config.toml
hidden_size = 192
routed_scale = 1.0
init_std_router = 0.0103
lr_router = 0.000961
dataset = "wikipedia_en"
Below are experts of layer 6 (counted from 0) of a mixture-of-experts language model. Rows are named router (the router's row for the expert), up (a neuron's input weights, with its number), down (a neuron's output weights, with its number) and show model dimensions 48-95. Each number is 200 + 20 x the weight over its row's rms, rounded and kept within 0 to 999.
Before each expert's rows: "mostly gets" lists some tokens that are sent to it at least half of the time; "comes before" lists some tokens at least twice as common just after its tokens as in all text. This comes from a sample of Wikipedia text that the model never trained on. Tokens count by the router's weight.

# expert 58
mostly gets: " DF", " FW", " MF", "SA", " $", "AR"
comes before: " |", ")", ";", "_{", "S", "N"
router,224,197,177,184,181,223,195,185,234,177,207,197,174,187,216,216,224,189,191,185,239,163,196,173,232,214,186,237,189,208,194,196,179,177,187,201,217,181,197,201,204,180,209,207,164,193,226,191
up0,237,202,147,180,170,200,215,161,176,205,235,183,216,201,201,226,181,197,202,159,188,219,182,189,191,198,200,218,196,192,182,215,193,223,160,210,178,215,171,218,184,194,211,255,215,207,176,205
down0,235,205,186,163,173,226,207,201,183,168,222,186,177,182,184,204,203,177,151,212,227,224,196,166,205,222,181,216,209,174,218,206,202,176,197,245,204,183,174,214,210,212,217,202,179,187,201,177
up1,202,208,183,198,201,210,201,188,209,234,212,198,186,200,228,208,187,218,182,206,171,211,166,201,182,201,192,183,235,231,179,207,163,213,170,183,200,196,201,171,198,156,186,187,198,183,203,193
down1,220,194,194,191,200,194,196,155,178,209,161,185,211,200,232,204,177,187,245,214,170,199,197,227,200,177,230,224,164,250,207,172,212,240,205,186,190,193,180,221,195,180,188,228,207,181,210,200
up2,230,183,212,178,169,163,191,177,183,209,221,190,197,209,201,207,203,168,185,196,200,218,146,241,195,211,175,172,244,164,211,199,237,230,212,185,215,226,203,199,209,212,224,229,195,179,206,187
down2,219,231,203,211,213,193,246,213,203,203,236,167,186,200,212,217,201,222,165,189,173,224,191,212,223,177,175,214,209,203,207,198,173,190,188,167,222,215,207,197,191,216,211,170,218,195,175,190
up3,209,198,184,223,202,204,186,209,204,207,188,210,205,179,219,178,235,184,160,190,210,155,168,213,175,194,241,189,206,197,178,234,201,196,188,185,170,193,191,218,184,176,169,210,211,167,221,208
down3,206,193,171,218,241,190,212,211,219,187,210,169,195,186,188,191,192,177,192,217,202,193,214,227,247,205,185,172,213,194,213,199,205,228,195,177,180,188,188,211,180,224,183,194,191,219,199,184
up4,224,186,190,211,205,194,186,181,189,182,220,221,183,190,221,210,226,214,188,177,210,163,184,184,219,179,232,213,209,199,163,207,167,169,233,218,228,214,148,165,179,203,166,184,184,204,211,208
down4,214,160,207,226,232,244,232,193,167,177,207,250,151,231,174,194,192,184,198,197,187,222,234,197,176,206,153,186,219,218,184,208,166,177,214,220,201,163,217,183,192,193,216,200,217,210,188,207
up5,216,206,185,227,169,225,199,242,184,228,190,214,181,191,185,224,202,185,207,166,192,205,201,193,222,206,229,219,214,207,180,196,206,179,165,185,166,207,227,196,222,200,218,178,156,228,220,213
down5,237,230,191,222,238,213,232,197,221,209,202,169,191,204,239,179,226,192,221,190,229,217,194,181,215,253,197,185,223,204,177,175,186,177,213,143,243,216,201,210,220,187,209,188,211,209,189,203
up6,175,193,167,211,166,225,172,148,175,204,201,182,204,206,226,169,190,191,210,196,210,225,203,214,190,210,213,217,171,174,194,191,195,210,219,192,228,184,212,196,199,185,231,182,176,174,198,190
down6,182,200,204,172,203,231,198,191,199,187,216,197,197,227,198,201,221,189,197,208,198,200,175,212,185,212,184,194,165,213,183,187,202,169,192,200,201,197,191,239,203,232,166,171,208,176,219,190
up7,199,207,174,199,183,177,238,165,207,199,210,206,226,191,174,170,190,189,195,187,229,217,195,196,228,217,178,229,200,195,207,242,165,188,242,186,193,205,192,194,205,204,231,233,208,226,214,206
down7,219,192,221,189,205,222,191,240,236,187,188,180,195,207,180,201,193,198,185,177,199,175,191,211,219,192,241,208,187,193,208,167,204,205,214,183,192,186,184,214,211,199,192,195,217,217,218,180
up8,179,207,172,232,191,212,183,179,199,218,210,174,222,217,214,187,224,194,194,182,213,192,244,201,216,221,233,215,209,201,207,216,206,211,184,200,179,194,180,219,220,182,217,215,171,211,210,162
down8,195,174,180,197,207,168,216,164,205,192,191,177,205,174,179,179,162,194,185,177,197,190,200,189,220,274,220,205,209,211,202,203,216,200,190,190,201,222,188,170,236,200,183,179,216,216,216,222
up9,227,185,183,194,218,236,207,179,219,196,180,207,161,180,196,191,215,178,223,235,195,154,165,168,189,170,193,219,222,211,216,192,210,202,199,191,208,217,177,189,190,200,209,180,200,208,210,197
down9,167,240,197,219,226,208,200,212,213,194,197,170,146,233,229,214,192,197,222,217,203,173,213,178,199,205,220,179,199,201,197,190,160,210,182,200,212,227,203,227,198,185,251,145,217,176,216,191
up10,208,233,196,205,192,172,219,146,200,228,221,181,188,210,202,207,212,154,196,248,223,232,203,190,221,170,212,229,177,220,203,197,203,199,173,208,184,200,194,216,179,169,210,186,187,225,174,224
down10,169,188,184,208,192,189,210,178,190,212,192,203,165,154,201,176,213,182,208,214,176,209,204,151,203,212,218,201,145,169,186,178,183,185,198,195,158,187,198,178,208,199,196,229,222,256,217,194
up11,222,162,215,228,187,198,190,227,232,186,220,223,210,181,194,173,202,201,201,192,181,207,229,183,218,214,162,233,192,194,171,197,211,185,166,186,213,231,185,179,229,201,191,185,176,200,156,174
down11,212,194,200,189,228,195,203,169,210,193,207,166,165,205,211,219,184,201,224,158,193,195,195,208,193,139,168,206,178,206,224,189,198,194,192,242,224,214,158,199,183,178,188,234,239,222,223,201
up12,173,164,195,257,201,203,200,149,171,194,187,188,194,209,208,209,206,203,194,204,226,166,178,218,207,204,189,205,209,182,193,227,170,195,179,185,215,180,188,184,201,194,178,201,176,182,218,208
down12,190,192,207,212,226,207,166,188,212,184,242,162,183,217,222,181,203,203,165,207,198,210,236,175,211,180,214,196,223,198,214,153,190,175,208,197,199,180,190,198,198,192,213,168,225,209,248,235
up13,188,198,221,215,173,193,165,190,197,171,193,194,203,217,169,199,200,210,240,191,176,178,174,200,233,221,258,161,207,193,178,213,208,218,159,177,222,189,220,236,203,217,202,213,179,209,208,177
down13,151,212,219,203,174,210,195,212,182,162,208,210,199,190,226,209,214,242,234,184,197,163,218,185,173,239,218,213,213,183,191,225,172,200,176,219,203,208,199,207,216,173,178,201,191,204,218,218
up14,199,197,214,192,228,205,178,172,205,166,224,185,179,192,167,207,182,193,202,187,185,241,245,173,197,215,190,193,202,207,177,181,189,206,218,221,214,171,232,203,215,207,185,221,189,194,211,175
down14,210,199,208,164,196,176,189,225,209,199,180,188,218,197,193,205,194,210,202,218,211,236,177,206,187,191,168,189,246,213,184,219,165,208,218,182,202,232,222,205,237,233,249,184,191,247,186,217
up15,234,220,193,194,201,204,209,214,192,199,201,234,201,179,205,174,205,146,202,237,185,180,194,174,211,212,219,169,221,206,199,208,199,184,194,213,195,190,224,203,226,212,188,177,158,199,179,193
down15,181,168,192,191,203,197,235,194,178,194,207,217,168,180,187,169,216,184,231,202,178,195,213,236,200,188,209,192,222,253,202,206,221,195,198,216,174,220,170,189,238,225,173,172,182,200,203,208
up16,222,179,177,187,186,193,181,199,193,205,196,201,197,170,183,186,182,185,203,195,200,221,194,219,197,221,193,217,217,207,217,230,228,217,217,168,213,187,220,187,177,175,210,226,153,217,255,154
down16,215,200,186,219,176,198,205,206,204,224,193,174,212,198,200,207,175,174,214,212,207,199,181,144,161,159,168,218,242,170,212,201,194,211,175,208,188,175,228,205,213,209,210,180,211,198,226,221
up17,247,174,165,203,226,220,185,226,219,228,187,203,208,198,215,207,225,228,203,202,206,165,200,190,183,180,183,238,168,186,211,216,160,179,197,186,176,210,195,257,155,213,209,204,189,235,193,207
down17,223,183,193,188,221,226,174,219,190,206,181,221,191,212,209,213,185,208,197,231,224,210,186,193,203,267,196,168,187,208,199,219,201,193,191,211,194,192,224,209,197,179,193,206,220,215,200,216
up18,197,186,198,212,179,214,179,204,148,173,198,203,183,236,178,217,210,198,175,186,233,193,203,195,176,164,181,210,165,207,185,191,177,180,204,194,206,188,182,189,199,207,180,206,184,210,206,211
down18,209,192,206,156,168,232,196,218,198,208,202,193,246,176,195,207,192,178,205,205,160,176,224,211,198,198,168,194,189,177,188,191,217,190,186,226,163,157,189,205,184,186,172,195,205,179,178,204
up19,198,228,201,193,213,193,209,189,215,222,213,146,215,228,190,180,212,208,191,206,221,219,222,193,201,219,219,225,195,195,197,189,223,224,213,185,213,202,229,203,166,164,229,211,189,221,174,209
down19,193,212,204,185,182,184,213,212,181,198,202,168,175,214,176,214,189,227,237,173,207,169,197,222,203,188,212,209,191,193,199,165,207,186,214,197,195,226,199,168,166,181,174,214,219,208,198,243
up20,205,201,181,245,197,165,173,218,240,187,210,228,201,164,232,199,199,212,198,212,206,186,174,201,199,179,195,175,210,203,193,170,203,214,194,190,220,208,182,180,222,189,203,214,187,172,200,186
down20,216,192,212,203,212,197,169,234,186,201,200,208,213,188,201,191,224,177,181,196,174,214,153,198,239,199,177,187,220,207,181,218,213,199,176,169,225,211,164,211,188,159,229,228,183,188,205,191
up21,220,190,170,190,184,218,200,176,219,226,239,194,182,206,199,217,222,177,186,213,202,194,238,211,194,185,193,240,191,204,216,191,208,211,219,190,189,208,218,185,200,198,238,199,185,183,200,188
down21,189,201,165,197,198,210,198,166,208,180,223,163,219,195,168,227,178,202,201,199,203,196,203,231,191,215,195,207,206,135,216,184,200,200,174,173,177,224,211,185,214,186,209,143,197,202,174,206

# expert 56
mostly gets: " MPC", " DF", " FW", " $", " MF", "AR"
comes before: " |", ":", ")", ";", "_{", "N"
router,235,192,184,162,170,175,180,183,216,177,224,219,177,197,204,229,216,218,195,193,218,187,165,205,209,210,168,187,176,196,185,194,166,193,190,170,222,220,224,229,206,196,205,231,167,177,221,178
up0,230,205,194,150,202,188,192,226,214,210,195,189,212,174,213,239,184,168,211,197,202,175,175,211,214,200,210,208,200,222,197,198,237,254,231,203,211,226,209,194,184,195,211,199,204,175,201,164
down0,203,219,197,187,193,219,236,220,236,207,205,185,261,197,191,204,158,194,200,214,184,195,175,171,202,183,200,205,172,184,201,195,211,235,218,168,201,191,223,176,193,194,201,199,192,173,211,236
up1,210,143,219,212,163,202,189,206,208,230,203,195,212,186,209,186,214,196,187,184,203,203,174,207,188,205,161,181,206,195,236,202,195,205,203,213,207,189,199,226,212,219,194,218,190,241,202,185
down1,159,185,219,222,209,215,196,211,240,200,185,199,192,222,193,194,199,177,184,256,230,212,170,215,216,164,208,227,191,168,201,210,143,187,208,169,245,194,193,235,177,192,197,210,189,184,186,211
up2,203,199,194,235,202,210,200,219,185,200,183,197,221,199,218,223,197,231,206,190,216,203,211,198,203,209,194,182,178,230,211,235,218,185,217,168,185,207,197,194,158,197,203,198,207,156,191,216
down2,207,203,199,205,222,189,181,178,241,193,219,230,201,204,225,167,206,199,170,220,197,252,181,223,207,231,180,143,233,201,209,209,163,173,150,194,195,228,202,225,235,195,226,236,206,227,234,221
up3,200,193,161,198,162,190,219,242,195,183,208,204,232,193,207,201,225,199,147,184,212,226,196,237,189,192,214,194,182,222,168,186,212,211,163,190,192,204,229,168,216,183,222,235,160,203,213,195
down3,231,189,218,216,167,192,167,194,197,212,200,194,190,222,172,224,172,200,211,217,209,160,216,201,206,193,168,203,225,184,171,204,185,229,157,213,183,170,178,212,219,221,192,233,193,180,227,193
up4,206,225,195,202,228,212,176,201,194,225,201,197,188,168,183,160,201,221,206,175,198,197,187,181,214,207,172,201,210,186,173,170,183,217,204,182,181,166,179,250,183,212,211,197,180,197,207,205
down4,169,212,200,205,218,190,166,229,202,228,176,209,181,181,223,193,208,206,232,197,182,171,169,211,222,231,175,213,219,208,189,196,206,198,187,244,173,207,194,202,242,214,189,210,194,193,175,235
up5,203,194,200,191,166,218,195,217,206,237,175,186,189,195,217,174,243,189,198,193,205,160,195,171,220,211,223,204,229,230,189,188,197,200,233,164,176,189,205,206,174,205,182,219,176,167,206,185
down5,216,201,181,200,189,203,189,176,187,181,166,177,204,208,229,201,197,199,181,171,174,203,177,201,259,202,204,218,234,204,209,176,206,211,229,201,222,209,211,227,210,175,180,198,193,210,203,173
up6,194,161,164,211,159,174,214,170,191,205,181,209,202,200,183,207,201,221,205,200,186,214,168,222,214,180,196,174,188,199,157,205,196,193,159,186,209,204,200,181,200,218,206,229,174,183,220,203
down6,197,201,165,205,195,185,212,214,186,188,206,173,211,192,188,194,219,203,166,192,201,205,172,243,218,227,177,216,205,217,189,197,231,183,213,219,161,224,197,171,221,217,173,171,212,200,204,228
up7,214,207,200,203,169,171,194,191,189,206,223,225,231,208,201,204,228,181,142,207,192,191,184,235,200,206,221,215,193,194,244,208,225,173,185,214,217,267,207,206,174,194,179,226,196,206,212,208
down7,211,198,196,196,196,219,212,189,223,170,227,208,184,170,173,213,182,186,165,222,184,215,199,182,216,220,173,216,208,196,179,155,180,207,190,237,221,218,223,199,219,194,199,228,195,236,230,163
up8,180,178,212,184,169,220,164,183,225,180,204,236,203,225,210,176,198,160,179,184,222,194,221,219,190,179,192,215,182,192,158,168,214,191,202,196,186,195,214,185,203,201,199,196,189,218,193,189
down8,207,205,203,150,209,234,189,188,186,182,208,181,191,199,202,196,226,210,204,182,213,185,194,236,214,167,180,225,196,215,190,197,174,192,239,209,191,218,194,221,209,232,178,193,189,216,221,220
up9,212,210,215,175,154,199,190,201,187,216,219,153,199,220,211,246,219,176,231,171,215,185,204,214,186,222,202,202,221,217,193,219,144,227,238,176,214,187,154,211,195,198,221,204,204,201,201,240
down9,216,204,200,188,202,175,197,213,186,197,184,201,190,195,183,197,162,170,213,201,204,207,207,178,195,196,194,192,155,205,218,194,201,211,223,221,243,174,201,206,195,203,221,214,156,183,192,235
up10,209,203,170,212,193,195,201,192,205,204,256,220,161,185,217,200,220,192,202,202,208,209,181,212,200,209,231,228,206,159,205,194,183,208,217,216,194,197,218,203,202,215,154,202,246,182,211,201
down10,239,212,217,176,189,197,192,221,206,196,184,184,233,209,235,188,197,180,217,237,215,182,198,177,206,233,208,167,231,225,195,187,161,215,212,206,180,195,220,201,202,197,217,196,177,194,200,190
up11,193,175,198,189,186,204,215,166,236,207,237,203,213,178,169,237,203,218,207,197,182,191,172,205,199,195,182,220,229,156,198,195,214,200,213,210,189,225,210,188,222,204,186,199,177,174,185,200
down11,223,222,196,241,187,213,234,194,192,170,234,217,196,195,200,188,186,193,160,190,222,136,223,255,212,187,188,192,204,181,192,167,220,197,227,197,208,213,184,206,225,203,176,208,241,223,199,161
up12,208,186,177,180,186,198,179,213,189,202,202,215,159,202,188,230,194,221,198,185,222,195,190,203,190,167,216,188,204,196,195,206,182,191,198,182,190,187,223,206,201,230,172,214,170,189,195,229
down12,180,212,189,200,192,211,204,182,217,201,204,236,229,231,224,189,199,230,196,207,234,165,174,218,188,213,210,209,232,201,225,227,203,222,199,210,205,217,211,208,200,186,193,165,162,181,226,205
up13,182,184,220,177,236,198,161,200,188,197,198,221,199,176,246,187,209,220,210,206,178,197,202,164,212,203,221,204,211,204,229,214,172,223,194,193,174,187,176,218,181,236,201,203,217,171,210,170
down13,215,228,216,198,187,189,208,194,213,175,214,214,212,166,199,236,239,204,181,212,203,157,208,166,181,202,210,202,224,203,205,182,201,217,208,204,189,186,185,183,154,248,178,211,199,209,214,196
up14,230,198,197,215,189,158,209,185,212,202,237,195,190,227,215,221,228,180,229,203,183,197,248,211,234,230,208,172,206,195,207,226,210,227,180,192,194,216,189,168,200,188,184,201,186,209,186,157
down14,207,195,174,147,218,220,195,202,207,189,219,217,199,206,142,207,237,183,205,229,201,193,199,190,204,206,196,166,172,206,199,207,230,200,204,235,216,179,215,145,176,198,189,180,194,199,213,181
up15,219,187,189,224,181,221,173,226,197,203,213,197,177,176,184,229,232,209,229,199,215,200,181,176,169,203,199,194,196,229,186,195,199,176,168,157,184,151,218,213,216,208,203,210,194,204,206,191
down15,237,224,165,197,204,196,202,197,209,228,191,221,219,188,173,218,196,190,207,246,208,256,180,194,195,202,184,198,194,202,178,191,182,172,205,207,163,183,191,178,165,183,186,182,229,214,249,196
up16,224,196,188,204,191,181,203,211,206,190,231,180,205,186,201,190,229,209,230,207,218,173,211,205,186,215,179,210,203,189,184,199,149,263,180,182,222,197,208,180,214,206,206,213,184,198,215,190
down16,216,214,160,170,192,190,208,208,169,200,227,206,203,182,203,192,218,187,209,180,220,184,152,216,227,274,209,221,219,189,191,212,197,240,191,190,199,185,216,208,205,207,219,223,185,187,187,200
up17,171,204,206,224,196,203,221,183,250,202,173,169,176,135,211,171,255,166,199,219,183,196,218,206,181,189,179,168,188,219,211,203,207,206,197,176,193,205,189,191,154,216,215,173,182,207,236,178
down17,182,221,189,204,236,199,240,192,227,191,191,201,167,183,201,198,230,241,184,166,195,204,213,219,190,263,219,172,228,210,152,189,212,176,202,212,178,216,213,211,184,179,214,230,198,179,205,194
up18,192,159,187,189,197,179,207,203,195,185,190,190,221,221,218,211,203,182,180,202,184,203,233,190,206,185,165,210,184,187,186,220,187,230,159,208,219,160,187,186,171,204,198,209,158,180,194,182
down18,180,196,235,208,227,158,167,163,169,205,194,173,228,194,184,170,199,199,189,204,180,209,207,167,170,185,193,221,205,191,181,210,200,197,183,214,207,181,226,189,191,188,213,179,235,193,209,186
up19,148,214,227,206,200,200,168,177,189,240,212,175,192,187,218,227,217,194,223,205,174,207,224,194,196,196,213,197,204,174,199,183,188,177,199,209,178,197,198,224,188,184,170,217,154,231,178,214
down19,223,191,185,194,209,183,219,208,207,186,204,212,225,210,195,183,225,197,203,213,173,200,186,225,203,190,167,153,203,171,189,229,192,171,199,164,211,210,206,192,162,210,203,230,205,185,197,214
up20,194,222,218,164,206,212,189,185,204,200,188,207,202,198,228,236,240,201,198,209,219,226,222,190,192,185,177,186,209,187,188,191,190,220,166,172,208,203,213,215,188,232,218,166,183,201,221,186
down20,207,162,232,208,228,201,189,170,221,219,191,211,226,192,231,193,203,174,233,224,200,209,207,174,211,140,187,211,184,175,219,178,169,209,215,186,223,165,168,193,200,229,190,178,221,194,182,226
up21,164,190,169,211,178,190,187,182,180,203,197,194,219,174,170,162,192,233,198,223,228,208,225,185,182,204,197,191,213,209,167,196,185,188,189,179,202,186,180,186,226,193,198,221,205,170,192,169
down21,181,192,208,202,198,187,212,209,232,235,184,153,216,184,182,220,242,196,206,179,222,233,190,182,186,184,192,218,198,211,188,191,204,197,180,174,214,199,123,221,193,197,214,215,199,209,210,200

# expert 8
mostly gets: " Smith", " Johnson", " Jones", "ić", " Robinson", " Thompson"
comes before: ",", " (", "'s", " was", " –", "er"
router,176,210,220,199,171,227,206,215,221,193,201,190,184,177,182,219,167,182,166,179,168,212,222,214,223,201,206,209,193,200,167,195,191,214,173,208,173,198,177,155,253,196,170,227,197,232,169,178
up0,184,181,261,189,218,202,223,213,201,228,222,183,191,203,157,220,173,179,228,212,195,186,205,232,176,190,224,166,208,213,187,192,196,191,162,203,171,247,201,156,223,220,163,227,209,214,200,217
down0,196,183,216,181,202,228,164,197,202,190,199,171,202,191,207,189,197,204,206,165,225,184,216,234,190,221,182,226,204,224,189,214,230,192,232,211,231,222,169,195,204,254,159,189,180,172,203,255
up1,208,207,199,214,186,204,185,189,234,213,167,193,233,190,172,196,217,160,216,182,198,198,216,206,213,189,204,207,186,176,221,220,217,203,190,156,218,194,183,206,195,182,205,209,162,209,204,209
down1,201,199,237,180,211,226,197,163,187,174,183,179,196,172,208,205,222,198,219,195,188,152,190,200,205,189,181,223,207,220,202,213,195,220,208,211,189,149,233,197,202,202,194,207,160,154,188,211
up2,219,227,221,216,221,223,202,208,205,181,243,238,187,212,200,211,187,205,204,213,200,187,222,194,247,195,209,189,207,183,236,206,176,217,194,219,179,202,217,234,244,179,212,207,193,261,211,181
down2,205,148,212,176,212,209,194,207,162,179,176,199,222,189,205,186,209,195,193,215,184,183,157,192,191,167,188,166,218,228,225,198,202,180,177,217,209,218,227,166,206,209,195,225,200,190,242,189
up3,175,175,194,223,205,211,197,183,215,209,188,155,208,176,226,207,194,201,172,159,196,218,184,206,220,179,188,201,193,167,202,211,174,204,187,239,199,213,202,213,191,193,188,192,206,212,200,134
down3,216,224,210,195,172,219,199,186,204,209,230,210,178,211,182,178,190,186,222,225,198,181,218,209,220,210,156,212,191,211,169,210,155,171,205,242,159,181,193,184,208,206,187,176,192,232,231,215
up4,187,191,220,172,205,220,195,207,230,222,224,195,200,186,221,223,186,182,189,201,243,214,205,176,207,230,180,211,220,172,220,197,206,202,196,209,200,191,208,214,200,233,194,205,197,239,190,196
down4,183,185,201,203,196,172,205,207,172,172,228,219,183,208,209,168,176,180,165,179,233,192,176,196,233,226,211,221,211,177,199,209,188,188,176,181,192,202,228,231,204,180,230,237,218,220,214,196
up5,214,191,190,199,186,225,175,197,244,173,244,191,224,213,207,192,218,185,193,190,192,178,174,221,174,173,202,177,171,230,226,197,214,187,147,194,191,222,181,220,200,233,195,185,186,216,203,208
down5,208,187,231,188,170,173,164,236,193,226,197,184,180,235,225,204,198,193,200,227,207,176,180,175,172,225,214,178,182,212,194,183,179,205,216,185,211,215,229,225,197,167,241,191,190,177,179,237
up6,176,184,217,202,206,189,184,209,245,191,209,189,207,202,229,248,194,150,182,158,179,210,229,225,179,189,211,186,141,193,202,201,197,196,205,237,186,166,176,171,238,234,230,224,201,216,167,187
down6,253,209,183,205,174,177,236,216,206,191,214,217,185,225,212,186,188,198,195,206,185,181,224,165,191,167,196,186,237,212,206,199,209,214,227,207,199,224,233,202,182,201,222,171,182,171,198,229
up7,174,171,176,182,205,197,199,196,203,193,197,204,196,182,219,185,173,198,186,186,150,214,176,207,221,175,215,237,181,224,188,233,204,213,169,199,195,199,160,208,209,207,228,176,179,205,180,188
down7,194,213,173,216,195,176,223,211,152,199,240,253,203,223,190,177,217,196,171,191,211,160,194,214,195,221,162,250,192,235,183,186,169,188,189,193,188,201,215,201,197,181,179,196,200,202,186,191
up8,198,180,215,209,189,193,198,212,208,193,209,168,197,227,173,232,207,164,211,187,171,240,172,194,192,180,233,206,156,194,209,188,184,192,226,214,178,209,224,225,244,197,222,213,182,216,203,221
down8,197,173,235,205,187,179,210,192,250,234,248,181,190,186,204,207,220,176,183,176,193,197,217,219,207,227,194,208,178,191,208,165,203,181,187,194,211,203,183,181,185,168,202,213,199,215,204,184
up9,186,172,195,168,196,216,201,207,197,181,240,212,183,195,199,200,217,190,172,218,160,211,202,205,188,192,217,229,177,187,195,217,207,237,173,251,218,184,209,203,194,181,168,185,187,186,200,213
down9,207,188,226,208,217,245,204,189,196,191,204,225,235,166,194,199,204,187,219,200,198,231,186,216,216,195,177,207,209,181,205,222,227,179,201,229,241,204,176,218,216,219,186,248,196,205,207,179
up10,197,210,194,203,207,213,212,170,204,203,203,191,208,198,210,199,204,178,207,170,203,182,211,174,189,206,217,222,145,188,182,211,239,212,198,216,174,198,171,201,196,194,201,213,160,238,192,216
down10,183,206,171,170,205,199,213,182,188,196,211,186,194,222,194,195,193,214,213,162,225,186,224,156,228,238,226,209,180,203,220,177,165,203,211,209,211,218,195,198,180,216,171,172,221,193,215,164
up11,194,223,195,210,209,169,220,188,195,263,236,191,206,202,190,187,194,202,186,178,192,206,221,221,185,205,206,201,186,200,156,199,222,174,212,172,205,210,208,208,211,218,174,204,190,246,180,193
down11,185,193,177,193,188,212,207,188,186,193,197,184,218,163,221,219,211,178,227,187,172,165,185,197,203,212,183,232,157,178,151,141,186,207,201,171,185,177,195,201,195,198,174,207,184,187,217,163
up12,248,172,205,216,243,211,180,208,232,209,210,182,209,164,201,191,193,202,192,214,212,189,195,192,233,139,223,207,240,208,180,179,244,199,192,175,183,208,200,198,219,223,184,208,220,223,180,188
down12,226,187,198,208,235,210,196,186,227,167,221,202,200,201,225,198,195,178,206,198,223,172,208,183,203,197,176,185,202,197,220,176,204,190,188,185,201,229,184,207,200,226,187,189,209,191,175,169
up13,186,225,194,198,223,219,195,201,222,164,227,189,188,178,166,177,174,179,161,203,217,188,203,185,185,195,216,167,195,169,232,206,216,213,173,194,180,207,222,226,202,226,204,197,192,214,177,172
down13,199,191,153,203,275,206,146,195,197,197,199,216,201,219,199,195,204,187,195,180,199,204,158,154,198,211,192,179,173,207,173,205,184,206,201,186,211,179,223,206,155,210,176,192,230,174,169,212
up14,220,210,221,194,180,241,212,216,203,215,162,231,202,185,209,212,167,216,197,197,167,221,236,202,205,203,212,180,189,203,188,209,208,227,176,188,196,246,193,197,217,220,197,199,179,241,153,184
down14,179,199,200,198,252,210,167,216,182,187,211,200,216,192,173,205,226,188,208,186,220,194,183,148,200,233,195,187,182,188,170,181,228,225,204,199,206,143,205,173,170,208,216,193,183,225,207,207
up15,211,195,192,200,214,182,185,188,177,221,157,225,210,177,208,212,219,188,158,204,195,217,211,206,211,192,215,211,187,183,151,216,194,211,204,200,180,202,177,198,248,202,182,219,204,207,181,204
down15,205,172,246,204,204,222,194,192,195,212,211,195,182,168,199,181,215,221,212,220,205,186,189,210,204,172,192,211,208,195,245,245,233,174,177,205,193,190,183,216,196,173,209,209,180,186,183,198
up16,199,191,199,208,202,203,185,216,174,246,172,160,202,206,216,213,162,183,217,199,221,190,175,210,197,248,204,205,194,216,210,219,198,207,205,215,219,162,205,173,194,242,187,198,190,160,195,163
down16,185,212,174,196,218,211,170,203,237,185,214,216,218,225,202,207,221,194,206,208,161,179,200,125,217,282,213,200,230,199,173,182,199,186,194,185,211,158,193,180,215,223,190,208,201,203,195,190
up17,188,185,242,254,225,189,182,203,219,193,180,212,216,184,215,185,200,188,243,158,193,192,178,191,238,217,212,218,200,229,201,188,231,237,156,186,207,222,182,201,233,178,182,246,192,192,169,165
down17,157,184,167,211,199,195,218,220,176,174,153,174,227,204,200,209,175,224,196,204,195,219,217,230,247,238,219,211,202,176,182,233,226,250,203,197,199,215,242,190,268,183,148,176,189,220,174,187
up18,181,191,208,193,189,205,164,210,216,189,176,191,234,212,211,219,212,207,225,172,206,187,222,188,228,197,206,223,191,178,191,224,206,210,180,182,243,163,166,193,223,244,203,203,217,229,187,204
down18,182,187,211,180,175,235,192,176,183,185,212,212,185,179,198,216,186,184,202,173,165,190,152,178,208,179,199,171,184,190,224,244,194,213,191,179,212,161,220,189,179,206,228,214,177,205,186,179
up19,171,180,177,210,166,189,184,198,195,252,200,189,237,188,209,216,208,153,151,218,204,185,185,178,156,199,208,208,171,175,208,229,172,221,181,196,157,203,205,169,205,205,193,198,163,204,185,200
down19,155,203,196,234,199,211,205,186,219,208,188,230,192,239,187,198,236,183,172,207,231,206,228,224,234,234,220,182,185,206,192,225,219,190,164,164,168,232,220,204,206,180,206,187,199,205,195,199
up20,176,177,218,211,195,219,177,199,187,198,173,208,203,202,197,207,233,186,187,188,197,182,196,211,184,232,243,176,177,224,207,239,195,233,150,178,215,201,229,174,235,191,219,185,154,205,174,200
down20,231,220,194,197,214,206,204,200,202,229,204,171,190,197,209,196,214,198,179,206,193,201,184,231,190,245,213,203,225,231,221,177,248,173,207,214,200,221,207,188,183,205,193,196,214,208,221,194
up21,205,179,252,201,180,201,208,204,226,231,196,190,182,186,167,201,159,183,203,191,178,198,200,231,185,225,180,219,207,184,184,201,202,208,158,180,197,205,220,198,209,179,148,188,191,243,178,183
down21,195,217,180,159,218,166,191,225,240,188,196,199,199,191,173,213,154,224,188,221,200,258,225,190,208,250,212,202,212,200,194,207,187,228,192,223,234,210,183,198,205,175,191,202,221,205,199,191